python train.py --num_hidden_layers=11 --hidden_size=224 --n_experts=256 --experts_per_token=4 --d_expert=128 --d_shared_expert=256 --hidden_act="squared_relu" --moe_layers=[1, 2, 3, 4, 5, 6, 7, 8, 9, 10] --router_score="sigmoid" --normalize_top_k=true --routed_scale=2.5 --balance_loss=0.00259 --balance_bias=false --shared_expert_gate=true --init_std_router=0.00671 --lr_router=0.00048 --vocab_size=31460 --norm="rmsnorm" --norm_eps=1e-06 --tie_word_embeddings=true --optimizer="soap_variant" --learning_rate=0.00756 --beta1=0.95 --beta2=0.99 --batch_tokens=131072 --max_seq_len=256 --train_tokens=858100000 --max_steps=6547 --dataset="wikipedia_en"
Below are experts of layer 8 (counted from 0) of a mixture-of-experts language model. Rows are named router (the router's row for the expert), up (a neuron's input weights, with its number), down (a neuron's output weights, with its number) and show model dimensions 0-223. Each number is 200 + 40 x the weight over its row's rms, rounded and kept within 0 to 999.
After each expert's rows: "comes after" lists some tokens at least twice as common just before its tokens as in all text; "comes before" lists some tokens at least twice as common just after its tokens as in all text. This comes from a sample of Wikipedia text that the model never trained on. Tokens count by the router's weight.

# expert 194
router,206,144,151,257,226,230,205,199,219,149,223,196,185,139,156,128,227,204,228,215,212,219,208,257,254,183,166,197,183,226,175,230,211,177,217,263,187,208,150,147,179,219,193,191,163,185,211,200,231,204,194,211,202,206,186,127,209,318,281,193,200,226,222,146,255,162,204,212,246,159,157,193,230,180,219,222,151,240,245,252,140,232,121,234,206,173,217,182,259,231,207,247,229,266,161,275,187,252,131,197,194,182,239,311,243,235,163,258,199,215,193,109,215,207,179,160,164,151,276,186,217,250,279,184,252,211,169,182,188,148,198,150,218,264,225,169,185,173,207,160,181,91,215,165,214,194,270,193,232,192,156,218,221,173,204,143,229,209,207,265,242,192,137,276,197,227,221,175,205,210,175,161,243,237,272,250,191,235,191,227,152,136,191,329,192,202,228,204,242,214,257,229,232,202,87,157,170,216,204,174,206,217,284,194,126,118,169,197,224,188,237,135,176,210,207,244,153,164,219,193,239,180,194,242
up0,174,163,191,287,183,203,266,246,231,201,160,189,195,235,151,206,133,165,170,178,153,240,190,185,237,224,178,271,271,200,184,239,229,176,258,258,185,220,156,215,204,140,263,183,228,207,187,242,185,240,122,160,258,228,126,176,241,173,101,271,274,254,188,134,210,235,135,219,242,231,159,239,212,213,189,218,214,250,99,167,169,154,266,191,187,182,215,248,197,212,166,145,225,222,277,199,167,249,209,197,239,217,195,138,217,253,204,216,233,202,199,176,204,169,205,118,145,187,178,180,263,142,192,184,277,176,240,220,204,153,189,196,235,213,160,213,230,232,153,219,209,286,119,166,207,202,206,235,272,219,233,202,273,159,221,130,204,215,218,233,159,123,202,228,202,276,207,208,240,224,178,213,252,258,152,215,162,128,224,231,233,233,237,281,241,221,162,205,202,244,201,196,187,161,165,214,111,266,220,220,196,183,114,95,176,242,178,181,208,196,186,250,190,236,201,223,113,192,207,216,195,182,177,217
down0,160,132,297,177,203,184,236,211,158,132,208,183,192,226,213,183,169,161,150,232,168,266,180,154,257,208,194,176,130,194,192,135,228,207,109,145,145,210,153,235,197,194,139,183,201,213,267,126,269,191,119,210,198,180,188,226,223,270,157,145,174,165,170,154,143,177,224,159,187,181,194,180,222,293,183,211,198,219,186,195,283,209,134,183,194,210,213,210,211,186,237,180,178,186,257,249,219,238,208,264,181,152,165,190,237,216,210,176,218,248,213,263,240,171,209,207,202,235,262,166,198,147,183,160,240,227,206,147,262,184,176,181,221,155,152,255,228,175,172,256,261,244,203,250,141,166,187,181,191,172,259,238,293,213,159,229,220,219,174,268,168,239,115,175,241,189,194,200,249,149,216,209,156,217,265,155,202,180,188,240,215,201,205,261,227,210,165,172,214,211,231,253,168,217,173,195,245,306,117,287,284,173,235,223,192,196,275,191,179,276,226,166,194,177,185,188,216,217,237,195,236,244,302,119
comes after: " |", ";", "|", ")", " |\n", "–"
comes before: " ", "14", "13", "16", "17", "12"

# expert 200
router,192,121,235,206,233,209,280,197,203,208,229,230,202,129,170,125,197,201,164,231,234,207,187,253,268,176,231,211,188,232,138,231,186,201,243,313,174,241,165,197,192,180,177,178,177,230,220,149,221,230,142,173,188,181,206,154,162,235,179,194,223,246,229,167,226,154,144,260,214,122,142,185,226,196,151,222,164,185,224,207,169,205,144,184,222,177,254,146,254,269,172,229,199,242,195,256,184,229,127,205,219,172,221,219,210,174,192,270,179,293,216,128,244,282,208,160,171,153,263,123,228,275,234,246,235,216,185,156,215,194,168,140,246,199,222,227,250,202,171,209,184,100,163,153,178,226,213,202,228,218,177,143,211,147,230,150,239,187,235,279,233,247,128,193,148,222,211,238,219,283,167,112,206,176,256,240,219,256,172,214,189,171,255,299,214,260,195,208,215,193,243,203,267,201,157,173,202,165,176,238,238,223,191,217,116,163,168,158,178,178,223,173,131,178,172,225,160,204,160,196,269,174,236,279
up0,207,159,187,264,246,250,184,234,253,269,134,179,220,147,177,144,213,159,208,201,270,212,151,185,218,182,178,242,187,194,172,221,203,237,162,237,249,215,160,237,152,205,240,242,191,181,178,175,180,185,224,91,125,190,216,193,244,271,231,233,295,162,238,195,207,183,274,260,272,168,201,215,196,254,202,175,131,228,193,171,190,185,165,169,149,205,221,202,147,219,240,137,199,190,226,174,168,239,212,236,169,203,223,216,230,238,205,236,179,226,214,215,270,94,72,208,190,269,154,145,217,172,157,207,199,200,170,143,189,278,216,143,236,241,192,187,171,224,149,244,222,159,196,254,135,178,213,192,184,118,150,195,246,187,243,203,211,214,217,199,232,242,171,135,144,242,204,205,202,259,124,214,203,238,287,253,178,171,208,220,183,219,219,240,103,224,231,239,217,118,248,234,159,262,185,201,125,232,273,127,208,211,212,264,205,203,224,183,149,210,255,247,174,161,192,241,192,144,168,157,214,253,209,183
down0,96,177,172,178,167,209,207,258,269,186,213,188,178,262,298,211,281,163,162,182,279,147,160,206,163,227,282,181,264,212,219,172,220,205,110,238,196,153,293,125,191,206,269,202,190,162,240,243,207,173,279,197,178,244,237,219,225,270,217,197,213,182,168,210,271,188,219,149,162,259,236,271,270,192,208,202,220,230,228,238,180,229,180,205,218,159,192,141,224,197,226,121,195,197,172,217,189,219,254,125,214,226,169,162,264,171,165,159,221,226,232,244,168,169,201,254,181,215,147,177,245,165,190,120,197,185,209,223,193,211,118,226,230,246,232,166,173,216,187,217,195,188,206,241,160,227,229,230,177,236,202,219,190,249,202,143,224,139,249,193,250,137,250,149,229,100,203,230,190,145,252,211,237,226,155,309,170,212,190,146,208,141,212,225,231,238,162,238,195,157,227,267,177,172,196,157,175,250,202,117,200,192,221,241,191,244,158,225,134,172,204,226,164,226,266,140,158,173,224,136,225,177,191,212
comes after: " |", " |\n", ";", "|", "6", "7"
comes before: " ", "8", "10", "9", "7", "5"

# expert 127
router,207,158,203,180,213,213,196,141,166,248,200,208,139,164,168,186,226,222,220,195,187,175,218,154,252,123,175,261,103,239,220,219,223,205,230,206,175,193,101,194,182,134,170,195,143,194,261,214,163,180,197,149,183,160,261,273,202,236,161,229,155,216,234,160,239,189,185,196,221,205,150,208,286,181,124,200,205,165,206,201,169,252,229,163,243,171,237,213,178,231,208,235,191,301,226,257,189,232,158,191,246,137,215,136,187,207,157,240,208,252,137,153,174,325,244,196,176,195,191,130,158,229,243,221,179,101,221,174,185,187,173,185,274,179,211,187,277,213,189,169,185,201,189,133,199,277,186,237,230,270,114,250,197,141,134,158,221,146,225,214,223,247,235,252,158,189,275,226,218,186,175,156,151,225,208,199,219,152,233,275,209,194,178,227,205,251,182,216,132,200,189,241,264,247,152,139,227,256,247,177,249,195,263,159,155,217,209,237,177,223,263,171,203,222,174,223,178,180,228,171,291,164,238,236
up0,170,198,215,231,200,177,154,197,201,193,244,207,286,97,215,235,228,282,210,240,181,180,110,183,200,192,231,159,278,225,207,206,195,271,209,197,228,141,144,201,215,182,219,225,220,166,156,160,188,161,209,191,185,164,276,167,192,211,213,219,177,273,223,196,165,209,128,254,228,215,200,174,245,177,168,248,186,175,186,173,236,230,197,231,202,145,245,221,246,194,272,217,214,154,212,181,198,110,193,249,239,170,268,143,309,134,178,190,192,174,198,178,198,182,189,268,270,246,123,199,200,241,217,218,205,210,136,237,225,278,152,137,206,190,169,208,217,224,173,243,244,202,212,166,249,145,206,225,144,129,254,133,226,220,229,231,198,211,261,252,157,200,176,191,145,216,154,216,219,204,179,245,184,222,169,166,145,256,155,233,132,204,218,339,164,294,174,193,230,235,172,299,268,183,181,126,274,184,232,147,233,181,242,146,179,185,249,186,184,164,230,216,180,230,191,183,224,137,208,179,242,206,225,177
down0,250,295,226,264,109,147,148,222,156,143,230,257,111,232,190,231,252,275,180,178,201,240,181,241,253,268,100,256,220,229,258,161,123,220,185,155,162,284,169,197,121,190,187,160,190,188,216,183,201,123,202,253,160,196,179,217,188,130,157,257,205,191,185,205,200,244,176,202,199,229,213,236,182,192,207,251,196,255,258,162,238,217,200,185,228,182,162,210,237,200,193,212,146,198,170,204,200,251,156,201,229,151,174,178,218,201,204,162,210,187,202,172,98,330,223,221,195,226,209,194,210,201,211,241,233,202,188,230,142,232,273,182,216,159,212,165,170,243,94,137,253,135,143,152,212,207,182,187,213,209,208,228,194,163,264,188,122,177,244,258,269,172,215,166,173,220,204,171,196,244,161,184,209,253,213,250,242,220,228,226,172,185,188,212,191,229,214,161,154,228,237,100,227,172,234,181,188,164,212,158,252,146,195,180,136,194,202,219,107,203,214,261,201,212,160,235,226,273,152,159,148,208,202,240
comes after: " ", "20", "19", ":", " –", "\""
comes before: " –", "20", " ", "\n", ",", "\n\n"

# expert 6
router,178,188,140,223,184,204,192,150,170,194,203,187,182,123,207,123,236,179,225,156,230,134,230,242,235,193,186,139,137,241,277,144,212,177,192,211,157,213,80,195,211,125,185,173,118,239,238,219,204,182,212,215,188,153,235,213,137,247,152,165,186,224,201,89,228,155,138,194,249,150,150,209,220,257,169,252,200,218,196,157,189,150,190,201,207,166,212,230,184,271,200,219,206,255,177,248,241,255,187,189,209,123,172,252,203,213,180,199,219,242,204,191,236,271,193,164,181,181,228,133,147,195,272,202,197,192,256,169,171,130,209,200,263,188,174,207,274,225,150,195,169,237,245,185,214,294,191,212,263,248,128,199,198,164,185,185,156,196,198,285,258,242,217,216,129,226,244,175,148,182,204,186,177,246,213,243,220,274,198,337,192,159,205,171,180,243,192,144,161,223,254,242,197,191,220,156,181,272,175,146,180,177,282,200,180,193,176,216,230,191,208,172,142,238,252,226,191,191,151,245,268,169,208,256
up0,207,171,260,206,258,125,148,179,251,306,196,206,246,209,208,142,155,259,159,215,155,219,229,228,174,201,256,201,187,235,202,210,192,146,204,211,199,236,193,227,192,224,193,159,208,132,164,145,245,155,259,176,262,201,154,192,238,136,176,182,214,198,214,201,210,224,289,187,169,165,172,238,239,258,210,209,184,193,192,309,215,218,260,181,287,159,136,133,257,156,255,224,167,244,218,265,228,254,231,216,119,189,204,199,160,239,130,197,240,211,244,204,110,208,225,199,209,162,181,218,202,188,183,185,212,227,145,119,268,200,194,224,192,204,152,164,215,158,181,145,181,218,182,132,208,185,194,148,164,228,192,230,171,166,181,212,118,211,167,207,237,164,113,123,209,249,181,149,124,250,242,183,238,248,188,189,189,203,183,195,131,157,171,234,184,199,277,223,220,192,237,168,203,211,253,198,194,164,228,187,175,259,204,245,174,182,257,238,135,135,214,286,211,314,203,195,203,189,205,222,280,213,285,163
down0,248,154,172,191,197,178,186,151,185,186,186,294,260,202,154,189,194,96,177,96,137,130,191,208,239,199,278,150,197,217,208,180,203,222,219,210,182,208,154,214,167,163,168,223,210,146,225,126,252,180,150,152,215,274,200,241,175,201,156,189,223,121,247,151,141,229,174,236,196,193,280,144,137,211,164,177,258,208,205,196,202,253,229,275,227,182,235,200,225,211,171,145,185,173,161,275,120,272,206,247,197,218,238,186,133,176,231,166,143,201,164,168,280,205,212,132,204,240,242,225,266,225,242,240,141,183,207,254,182,229,206,234,173,288,207,164,180,178,200,210,261,182,191,134,237,161,200,217,229,255,257,180,230,272,205,132,163,209,205,163,196,205,139,181,201,194,185,195,171,240,217,203,158,211,145,112,168,250,257,196,192,244,166,146,210,192,127,132,182,148,172,226,244,233,192,138,175,241,251,217,260,223,179,203,171,203,191,159,167,269,233,156,256,185,160,238,124,174,251,196,214,193,217,182
comes after: ",", "19", ":", "20", " Location", "\n"
comes before: "\n", "-", ",", "\n\n", " (", "age"

# expert 91
router,180,174,226,240,234,227,260,194,215,130,188,179,178,173,180,183,222,265,196,240,215,204,215,234,202,158,178,212,176,189,169,196,253,209,229,253,111,226,118,154,155,254,177,175,107,267,209,165,238,230,220,156,164,233,268,208,200,285,207,184,216,218,236,211,216,183,218,181,232,186,135,278,227,181,191,214,183,152,237,214,242,258,181,212,242,236,187,173,237,235,156,290,205,300,161,310,218,286,238,184,187,190,257,221,188,218,138,261,185,161,256,178,230,225,239,207,92,234,212,210,244,232,228,242,173,179,209,190,145,198,219,178,255,203,194,242,305,247,176,161,211,172,162,159,245,191,208,266,273,219,179,233,246,131,170,210,237,166,184,272,272,220,179,242,154,172,298,237,216,198,240,177,230,182,189,254,255,203,228,211,166,196,223,260,218,262,183,181,136,182,194,269,203,226,212,162,187,296,196,174,271,238,199,143,207,218,172,182,186,199,181,117,257,194,209,208,176,212,186,165,229,225,235,244
up0,189,241,257,240,177,202,192,247,287,161,204,216,203,194,165,169,169,205,198,280,227,224,282,178,200,138,184,195,135,173,187,187,220,170,196,262,164,149,210,185,220,144,134,254,209,174,244,195,223,232,235,136,188,248,269,262,180,151,143,137,192,227,208,233,155,195,186,184,192,199,163,162,148,195,203,183,192,174,218,255,304,236,177,287,179,227,234,241,187,242,170,218,192,255,238,242,254,189,206,229,227,194,200,204,193,207,275,157,199,170,207,219,196,187,259,178,196,161,204,240,276,211,188,130,157,258,185,192,201,149,248,215,196,145,155,239,263,207,192,170,225,197,239,157,179,195,121,178,232,133,211,179,277,238,187,251,185,238,264,142,241,228,233,189,242,115,185,92,255,284,205,230,101,147,181,230,204,239,145,196,184,196,225,228,269,208,196,226,165,239,261,175,167,206,171,220,148,155,167,177,116,183,297,164,220,152,228,183,261,149,179,233,217,139,185,212,174,206,172,247,241,134,231,169
down0,153,176,177,210,257,194,234,230,220,280,142,258,143,254,294,192,175,267,216,225,236,229,201,164,240,237,183,190,163,188,187,168,178,337,232,272,174,209,263,187,194,256,252,200,167,254,144,177,302,196,224,242,204,161,221,206,180,231,244,249,205,225,183,196,258,236,183,166,175,148,193,233,148,221,186,240,200,243,205,214,201,197,155,253,155,269,176,196,207,174,292,189,148,211,216,183,224,193,130,220,244,211,257,217,181,116,138,267,261,172,234,181,203,154,150,174,194,126,234,159,156,242,229,228,182,201,171,223,162,264,197,217,218,252,195,209,224,233,266,221,190,221,149,173,215,192,208,248,176,230,225,222,236,236,179,201,263,156,127,283,238,201,178,193,162,160,199,223,267,201,206,129,210,117,179,216,229,102,193,275,236,241,225,220,237,131,220,210,171,174,193,161,254,272,230,245,252,213,248,179,220,180,218,169,228,183,212,183,174,161,216,213,224,248,255,252,233,241,241,201,210,192,258,275
comes after: " ", " |", " |\n", "|", " on", " Released"
comes before: " ", " September", " May", " November", " March", " April"

# expert 59
router,220,216,155,186,218,171,239,124,189,208,276,219,201,151,216,208,130,216,280,158,202,187,238,189,250,175,164,233,182,247,223,234,269,91,184,265,164,275,168,286,211,182,149,182,131,216,262,226,182,208,179,196,140,192,210,192,181,211,246,146,205,216,221,141,235,233,120,202,202,134,171,222,241,221,219,180,200,220,195,206,205,192,175,261,218,151,255,191,294,284,227,215,261,215,235,198,239,221,116,151,207,155,202,229,241,208,239,211,200,194,248,194,262,245,214,141,218,202,261,206,206,230,225,210,230,197,191,118,129,127,238,80,212,222,200,209,227,198,152,121,103,149,164,166,249,192,178,218,249,177,173,234,197,141,173,161,236,158,223,214,239,175,219,252,165,208,211,186,119,138,154,195,140,182,197,210,212,207,218,244,186,128,235,212,117,227,202,161,213,185,219,170,197,238,246,160,220,193,183,198,235,197,269,224,138,182,219,168,242,172,190,163,170,171,266,218,193,199,145,215,217,224,279,278
up0,153,222,189,162,224,166,182,155,210,170,209,210,284,227,276,141,137,221,206,152,204,234,149,144,275,188,180,213,225,238,134,218,227,165,155,227,157,258,219,234,245,200,207,160,216,182,223,164,267,202,179,197,187,188,232,165,245,194,194,123,161,298,227,184,176,238,192,152,358,195,166,203,233,186,175,177,211,199,198,257,103,141,214,197,161,75,209,183,231,195,247,257,264,191,204,177,213,232,184,147,190,168,188,218,206,254,219,188,242,178,183,191,218,210,204,175,208,211,172,158,167,195,229,142,200,158,183,194,176,161,160,153,245,187,216,177,244,179,89,218,126,221,210,168,201,250,179,238,225,181,139,143,242,151,171,172,149,180,232,187,163,106,255,240,209,180,118,227,191,183,152,264,189,141,92,211,164,169,244,223,243,201,183,199,158,221,222,194,196,196,169,166,188,141,217,138,132,205,231,170,203,220,293,243,146,220,207,161,218,214,197,208,177,213,215,198,198,131,234,209,266,234,278,213
down0,186,207,220,178,224,165,218,213,196,239,216,216,212,303,258,182,222,317,178,247,211,174,183,228,210,186,162,241,191,193,211,195,191,218,250,203,162,206,271,205,174,205,171,189,239,195,142,194,234,237,189,158,242,155,202,164,266,201,259,184,222,150,129,181,187,257,181,157,166,206,222,209,162,189,251,161,183,110,179,237,199,242,147,217,235,136,185,167,191,184,219,231,131,171,182,202,172,169,143,213,217,206,175,306,211,282,175,198,192,158,222,224,176,153,168,248,291,253,197,187,188,161,162,231,227,207,129,186,199,174,197,168,230,221,178,171,250,179,184,176,165,236,218,298,211,211,220,232,150,277,97,225,190,208,193,193,209,237,210,154,107,274,243,213,241,154,204,225,234,224,134,95,258,190,183,163,148,231,261,214,117,139,259,259,174,240,163,153,215,185,106,228,211,215,242,233,148,221,256,217,235,147,233,149,256,213,244,191,197,176,175,170,104,210,186,215,184,194,209,152,230,170,287,190
comes after: " is", " was", " It", " are", " known", " it"
comes before: " as", " known", " a", " in", " the", " for"

# expert 50
router,207,223,241,212,220,203,281,207,186,205,226,248,162,190,183,115,132,229,180,251,199,169,171,264,243,210,238,219,132,263,229,194,184,172,215,196,169,172,53,166,176,172,158,196,151,138,165,282,231,244,188,143,175,234,250,172,137,216,263,169,211,323,221,181,239,174,164,204,265,135,143,165,221,243,142,201,158,131,198,233,221,244,212,102,228,147,157,108,251,227,200,206,206,195,116,230,188,161,180,174,176,214,141,258,218,227,206,227,120,278,194,194,217,252,249,215,171,214,185,157,208,283,209,210,247,203,183,190,175,186,212,121,242,215,201,233,188,267,170,232,119,181,157,117,230,195,235,170,188,235,130,169,210,170,227,178,158,207,204,227,204,215,164,243,187,260,236,235,221,192,193,187,155,190,204,205,211,250,220,145,216,108,201,276,242,211,197,174,216,195,263,230,263,194,151,180,253,234,186,171,226,202,199,156,207,157,205,181,202,167,194,183,200,215,208,215,252,155,183,210,275,195,200,235
up0,228,222,257,143,228,253,175,122,230,217,244,230,254,229,200,230,205,229,135,201,221,234,248,221,260,172,207,230,229,162,233,150,173,164,210,169,209,178,195,210,246,186,198,209,204,194,273,229,195,175,191,183,166,145,221,156,197,144,221,128,156,248,261,191,195,203,176,288,176,215,183,221,182,239,221,147,226,249,201,268,162,183,212,225,256,201,136,168,210,218,211,149,179,221,191,206,255,200,153,239,161,285,114,157,183,208,194,237,244,261,169,275,100,212,157,128,147,102,205,205,226,104,185,249,186,155,179,208,191,284,184,214,255,214,184,210,148,209,216,195,162,172,179,196,157,207,194,171,202,272,187,200,135,223,175,149,278,236,238,194,204,264,173,231,200,281,203,277,167,191,212,212,167,105,170,193,215,194,160,175,166,198,231,184,153,270,185,219,172,204,95,157,140,159,218,233,121,200,188,187,164,205,178,183,164,109,201,301,258,188,180,202,156,140,203,196,248,213,175,232,172,148,158,188
down0,218,194,172,303,190,157,220,178,194,234,158,221,209,183,204,243,204,126,184,209,186,168,272,151,208,167,226,209,212,200,164,204,134,167,182,148,167,181,242,177,217,172,183,212,241,229,189,275,158,263,168,259,182,199,156,184,191,227,133,190,169,217,184,291,250,216,255,210,241,166,203,199,209,159,203,184,215,194,229,245,234,206,211,129,147,227,219,262,132,234,289,115,217,136,154,234,201,192,208,198,180,166,267,179,194,180,267,122,192,183,234,186,295,225,150,263,283,199,218,161,202,255,189,184,206,166,258,269,168,100,225,236,201,218,253,216,201,192,190,256,238,159,180,216,167,210,270,236,226,108,211,185,286,140,209,261,133,124,177,272,147,170,184,274,180,180,183,192,283,199,170,220,211,209,170,134,196,160,216,211,186,288,192,209,162,149,151,165,185,190,228,128,262,137,209,223,202,212,202,189,176,227,134,252,163,227,154,211,163,161,258,237,257,209,206,188,175,175,216,251,185,202,227,217
comes after: " |", "0", "2", "1", "3", " /"
comes before: " ", "1", "0", "2", "3", "4"

# expert 52
router,209,158,176,231,232,199,247,107,177,158,269,243,171,171,177,228,252,213,223,227,279,159,188,228,234,176,231,168,218,197,165,238,184,181,227,218,207,242,66,250,153,205,201,197,207,176,249,177,180,164,162,223,241,233,204,212,140,267,208,172,196,235,253,141,300,160,137,254,224,203,130,181,269,183,202,262,123,205,208,191,198,207,132,258,222,180,228,170,234,226,205,233,267,186,180,235,164,216,157,166,215,133,172,283,201,179,196,233,219,210,204,115,230,266,186,200,199,246,257,119,182,237,220,244,207,176,141,184,170,224,139,158,217,246,201,197,234,211,149,154,202,188,208,138,309,173,253,191,226,208,173,189,224,229,196,148,216,203,200,299,305,226,142,266,204,223,210,216,205,229,196,166,154,184,243,220,244,176,189,216,202,139,195,318,174,221,156,212,189,252,199,221,240,215,159,108,223,226,194,140,249,234,244,231,182,206,205,212,187,222,224,183,194,180,195,256,152,175,223,142,232,149,210,258
up0,166,169,125,152,229,153,151,189,219,278,189,191,168,144,213,236,249,224,106,152,221,226,239,178,142,160,280,191,223,179,219,244,266,210,220,254,216,247,181,281,192,215,184,193,179,167,201,186,192,226,174,130,173,229,194,189,74,190,160,228,237,157,138,240,209,210,191,266,132,150,209,222,192,188,204,230,135,203,267,221,254,207,201,262,218,248,210,202,198,207,197,206,136,192,217,228,165,204,165,177,181,174,194,171,174,188,168,269,219,204,173,130,216,142,170,164,237,197,151,248,231,134,212,197,196,157,268,195,275,158,128,201,198,107,245,215,230,189,174,125,263,214,193,212,286,232,207,119,181,185,207,136,220,159,138,172,240,217,155,303,238,202,203,261,211,329,206,251,213,250,191,181,231,188,198,139,163,196,141,279,180,176,226,283,181,209,225,209,157,245,238,223,212,199,186,159,188,244,163,204,144,226,168,198,173,227,135,197,196,236,149,218,241,141,170,171,189,201,190,168,235,213,173,188
down0,161,241,149,233,211,249,197,228,287,150,198,139,110,184,220,124,198,237,199,212,167,108,223,205,174,239,165,187,173,181,198,165,134,212,204,227,226,137,241,248,198,124,197,196,130,150,117,213,232,187,189,198,172,150,262,212,175,211,143,208,214,194,221,155,208,235,211,164,234,218,170,115,265,215,155,240,192,152,202,181,295,172,212,207,168,199,182,203,174,194,200,204,244,259,233,193,266,186,130,199,226,200,139,235,145,230,255,226,294,188,208,143,192,173,159,302,217,167,174,192,264,114,190,247,226,189,168,187,171,154,113,219,210,188,244,171,213,150,243,195,226,149,275,240,265,177,271,184,282,250,206,183,268,220,212,222,153,178,223,185,114,177,196,214,202,177,148,232,207,185,184,182,213,191,229,148,142,242,176,127,273,195,164,252,189,215,245,201,224,204,224,215,211,143,179,232,253,182,183,201,135,174,251,216,90,222,250,248,251,179,210,205,181,149,250,190,190,195,232,191,243,182,211,222
comes after: "|", " ", " |", "20", "–", "19"
comes before: " |", "8", "5", "7", "6", "4"

# expert 162
router,167,209,180,249,237,241,208,144,215,265,160,234,151,203,136,185,222,271,195,202,208,180,198,191,210,140,110,182,176,288,231,161,272,169,164,166,223,217,94,220,239,204,176,163,124,188,193,243,239,181,210,243,122,160,192,237,159,222,191,197,231,242,259,184,275,143,200,200,181,218,120,187,263,144,218,225,201,168,221,208,195,164,148,216,194,156,195,162,159,225,186,212,247,190,171,169,177,208,220,190,224,109,172,267,247,194,195,260,161,285,212,173,217,215,211,138,193,148,226,166,194,233,166,185,230,185,251,221,203,150,199,183,280,243,220,153,260,251,136,223,174,181,218,178,230,249,168,228,194,245,119,294,173,215,163,216,152,247,212,241,229,257,185,216,141,238,218,170,150,151,165,246,159,247,205,273,169,257,191,292,178,125,187,227,179,223,209,165,217,210,313,226,216,251,171,203,162,299,133,212,235,186,251,180,223,162,219,179,158,207,240,204,199,175,251,209,165,185,179,157,250,213,224,246
up0,260,210,213,208,221,162,169,231,177,206,205,145,176,246,213,211,237,180,219,170,230,215,214,143,179,160,176,231,126,198,170,201,228,187,221,155,168,213,197,178,212,159,180,207,214,274,186,162,200,208,175,85,207,237,168,216,151,256,251,138,144,240,157,192,248,290,165,156,296,160,163,151,213,181,229,161,145,219,182,266,199,209,219,161,258,208,195,190,213,140,167,174,245,205,236,141,168,171,219,257,206,168,216,165,272,158,161,176,161,177,222,204,206,197,204,233,163,241,248,189,259,207,194,174,241,217,157,151,171,242,202,192,150,351,179,261,188,215,160,82,157,145,229,153,156,272,161,192,255,169,153,268,203,187,197,190,219,241,223,173,198,209,250,193,248,221,128,208,235,194,171,191,210,219,157,254,200,249,199,112,234,218,170,113,226,120,178,180,218,138,174,139,200,191,282,193,194,233,252,172,228,206,165,220,223,271,154,122,204,199,174,187,257,143,237,219,216,281,147,180,163,196,220,230
down0,160,114,183,274,163,225,212,171,195,194,201,219,211,132,208,170,194,116,194,189,177,171,188,139,151,156,134,204,171,239,215,207,293,271,160,208,228,171,206,159,230,225,200,233,230,196,177,167,157,195,191,188,155,219,204,244,224,216,208,243,252,247,190,194,203,224,139,166,176,114,225,158,184,281,232,150,146,158,144,201,136,243,276,248,198,218,225,196,213,177,174,186,207,185,238,199,161,256,215,169,232,192,132,140,145,243,211,197,198,173,151,196,242,174,181,294,197,289,287,220,174,186,215,136,150,200,192,243,228,186,140,201,185,223,266,202,133,183,199,185,198,174,178,170,270,161,237,178,175,155,161,197,215,206,170,163,251,277,197,140,202,222,190,191,235,236,229,200,197,243,266,133,209,224,251,222,211,213,190,176,250,185,182,209,280,238,338,135,180,183,166,241,153,156,232,237,256,137,135,233,268,240,232,218,175,226,184,148,200,194,206,199,260,161,149,215,154,225,144,124,145,242,137,225
comes after: ":", "\n", "-", "′", "Personal", "\n\n"
comes before: "\n", "\n\n", "-", ":", ";\n", ";"